Weights of a small mixture-of-experts language model, trained from scratch on English Wikipedia.
Size: 8 layers, width 224, vocabulary 2048, 19.8M parameters.
Experts: 2 picks a token, a softmax router, a shared expert of 192 neurons.
Training: a variant of SOAP for the experts, 9339 steps.
Below are experts of layer 3 (counted from 0) of a mixture-of-experts language model. Rows are named down (a neuron's output weights, with its number) and show model dimensions 0-223. Each number is 50 + 12 x the weight over its row's rms, rounded and kept within 0 to 99.
Before each expert's rows: "raises" lists some tokens whose logits its average output raises strongly, later layers aside. This comes from a sample of Wikipedia text that the model never trained on.

# expert 10
raises: "o", "ur", "if", "it", "ut", "und"
down36:52 47 53 55 10 53 56 64 60 23 59 74 41 36 68 65 54 69 39 41 57 49 45 65 53 34 57 49 66 50 69 47 49 30 32 61 15 50 46 50 33 55 91 61 62 64 37 54 45 66 40 50 51 64 43 57 64 63 59 61 50 39 54 46 68 53 54 44 40 69 56 57 56 60 39 58 43 19 57 43 49 49 50 36 54 72 64 54 38 42 43 46 41 29 55 34 64 61 25 73 39 50 31 68 65 49 48 49 52 59 57 64 43 67 48 59 42 69 48 64 57 55 29 35 63 49 69 54 48 46 60 47 43 64 75 39 53 53 40 20 46 49 47 28 42 65 55 43 47 47 25 68 64 52 34 46 53 38 42 46 58 51 58 52 56 51 47 38 61 63 67 53 43 62 57 49 46 57 40 47 42 50 52 55 45 37 39 34 57 30 39 43 45 56 48 38 61 45 52 46 74 54 34 38 41 37 39 44 55 59 61 53 50 71 40 37 57 44 48 60 39 45 65 45
down37:45 59 44 56 37 40 60 56 68 57 40 57 47 62 25 33 56 46 54 43 56 66 59 56 69 35 56 63 40 33 39 55 46 59 32 46 58 47 30 46 45 49 55 40 51 38 60 60 70 32 46 50 52 48 57 52 34 56 59 36 29 67 37 36 67 35 78 61 52 60 37 18 51 67 32 71 25 38 48 70 34 40 37 27 37 67 51 39 43 36 58 52 54 68 46 62 41 60 49 48 54 55 69 68 66 55 42 53 49 50 65 53 48 56 45 30 57 52 41 55 43 43 51 26 35 65 61 62 68 32 52 49 39 64 47 47 56 52 34 41 38 41 58 55 59 51 44 62 57 57 65 43 39 50 42 53 58 45 37 39 37 41 71 43 43 76 37 53 57 48 56 37 54 73 54 46 38 43 42 69 63 39 45 45 54 52 61 49 56 33 44 28 53 43 21 41 83 72 68 37 65 46 17 60 53 47 62 66 36 46 40 45 51 39 43 39 46 48 52 47 53 56 52 30

# expert 14
raises: "\n", " ", " the"
down5:54 41 60 49 35 58 43 41 65 47 48 40 54 68 44 35 46 44 63 37 43 31 82 50 64 58 69 61 49 54 47 55 61 25 56 46 41 66 56 39 54 56 62 69 30 58 44 51 44 49 40 64 56 63 51 55 54 57 62 74 54 32 45 66 45 60 53 50 75 37 70 69 48 67 41 40 53 44 31 35 67 51 69 62 62 46 64 51 35 52 51 66 39 43 67 52 49 38 54 41 71 51 51 49 43 39 60 36 43 64 63 45 51 46 64 51 64 57 71 37 76 54 43 42 43 64 42 39 57 52 57 34 41 47 34 69 28 54 60 63 44 50 43 63 47 48 40 69 49 79 56 57 50 55 55 79 70 39 46 48 50 31 59 50 44 23 54 51 43 72 62 60 49 40 41 48 57 78 37 44 52 49 56 62 47 57 64 74 57 52 64 68 70 70 29 57 68 64 52 39 28 47 61 59 62 67 70 51 59 53 48 43 68 43 40 46 65 39 61 60 54 56 45 25
down6:55 39 57 49 49 75 69 48 80 44 34 52 64 56 47 42 27 68 55 57 48 44 46 55 37 55 45 54 85 52 43 68 51 39 38 59 52 37 69 33 66 58 65 43 30 40 21 57 53 32 51 35 47 47 36 62 47 23 43 51 23 56 53 55 71 37 59 43 68 56 51 51 47 38 49 53 54 44 56 47 44 53 52 48 52 62 57 66 32 57 53 40 15 50 66 47 59 61 42 34 47 63 47 32 74 41 81 39 32 39 66 40 38 47 39 67 66 65 44 49 38 48 49 32 45 53 38 28 39 49 47 51 61 62 49 52 29 61 50 30 26 47 47 55 62 48 30 67 33 43 55 39 42 65 70 71 47 58 53 62 46 51 58 47 41 33 50 56 69 30 66 60 57 36 50 55 48 53 29 63 61 52 50 44 49 66 45 51 37 61 49 44 48 49 38 46 64 54 51 53 68 56 55 54 58 37 43 23 48 66 65 41 48 36 67 45 47 43 64 46 48 57 36 39

# expert 7
raises: "t", "th", "ver"
down0:64 49 61 51 75 47 38 57 59 43 47 45 48 56 52 34 57 61 49 38 59 51 43 46 49 37 50 29 45 82 47 45 48 71 56 75 26 58 56 55 45 51 38 47 56 52 47 51 49 33 49 39 32 28 37 40 62 49 70 50 70 55 75 35 55 63 62 43 68 45 69 75 75 48 54 21 51 47 34 55 54 45 56 84 48 49 49 48 45 46 50 57 74 43 51 36 59 41 60 41 56 43 35 64 41 33 54 28 68 33 54 43 44 28 33 51 52 33 41 51 32 40 43 42 36 54 46 61 42 33 62 55 65 56 39 52 26 36 55 49 51 51 51 44 53 73 49 55 46 46 46 49 49 49 65 18 45 61 65 44 54 66 43 47 46 49 71 55 37 49 64 65 36 49 50 44 58 48 66 54 27 32 57 69 54 59 43 43 76 39 39 62 50 47 13 34 52 50 69 35 46 54 42 56 66 66 62 58 41 46 42 34 52 47 51 57 61 41 54 47 37 55 35 70
down1:47 56 53 35 57 36 57 50 46 55 39 36 41 28 58 29 47 51 63 56 43 54 61 60 46 43 60 73 35 59 35 22 39 31 54 27 54 63 42 52 49 36 50 57 59 60 57 44 44 61 73 49 36 07 14 76 43 57 35 33 63 51 53 61 63 38 56 51 50 61 23 47 27 49 49 36 52 46 46 63 38 54 62 65 48 49 65 38 43 62 32 46 43 43 44 42 45 44 49 42 61 41 50 57 38 44 62 54 31 34 46 58 40 60 53 48 39 56 38 62 36 37 47 46 31 61 55 51 54 67 59 52 59 52 55 90 31 36 53 46 60 41 59 67 49 77 34 36 62 22 46 28 41 50 72 61 34 40 59 48 52 41 43 66 48 41 61 26 54 47 57 33 56 42 43 54 63 47 51 42 53 59 50 48 41 45 57 37 37 42 42 49 52 71 33 31 52 57 49 39 39 49 41 58 51 50 50 52 39 56 56 65 33 42 35 53 59 54 39 33 73 62 35 49

# expert 11
raises: "-", "\n", " ", "A", "B"
down5:60 59 69 47 43 50 46 46 67 55 45 54 35 66 52 55 46 35 49 44 57 72 58 33 51 70 43 37 28 56 31 51 46 10 33 63 57 48 59 50 41 46 46 63 45 73 73 46 23 46 18 37 37 36 71 37 44 63 65 52 62 45 23 43 53 38 45 23 36 49 52 50 71 51 52 46 52 45 42 51 55 54 52 38 63 57 48 49 71 48 37 54 38 61 55 52 30 38 32 45 44 45 37 51 44 35 57 63 68 61 42 70 49 54 36 54 73 47 51 60 44 48 39 41 59 39 59 64 62 53 25 43 52 68 43 66 62 51 38 40 57 52 58 25 43 67 32 52 53 58 60 51 44 43 57 57 75 35 62 49 56 37 30 46 57 51 40 30 61 48 58 35 42 40 46 60 58 56 35 56 48 55 23 25 53 45 58 57 58 53 28 52 47 76 51 35 44 49 46 37 52 52 48 57 41 43 69 45 52 52 40 45 62 31 34 80 60 43 41 42 41 47 40 48
down6:42 42 35 52 59 45 57 37 50 79 68 42 60 42 54 46 51 29 43 66 61 56 57 24 39 52 56 54 42 64 46 40 57 51 60 73 58 41 56 11 46 52 79 43 81 41 29 47 56 48 52 56 41 73 46 50 37 38 55 69 52 46 91 57 57 54 41 48 40 52 53 36 50 58 66 73 65 40 56 64 51 28 49 41 50 42 45 49 35 70 49 47 52 42 49 52 40 55 56 54 74 50 76 28 73 53 51 65 38 64 36 30 50 50 55 58 66 59 45 60 46 42 60 54 57 78 50 38 36 57 55 67 52 64 48 42 35 46 49 50 55 48 40 40 76 66 46 55 46 53 49 39 76 42 48 38 38 43 40 52 60 39 65 50 57 37 69 46 67 43 53 47 28 52 36 39 60 40 45 64 36 46 40 21 52 46 39 41 44 32 46 67 48 51 57 35 32 63 39 58 73 57 47 36 54 44 39 44 47 39 52 46 58 49 45 51 57 52 48 72 65 32 50 56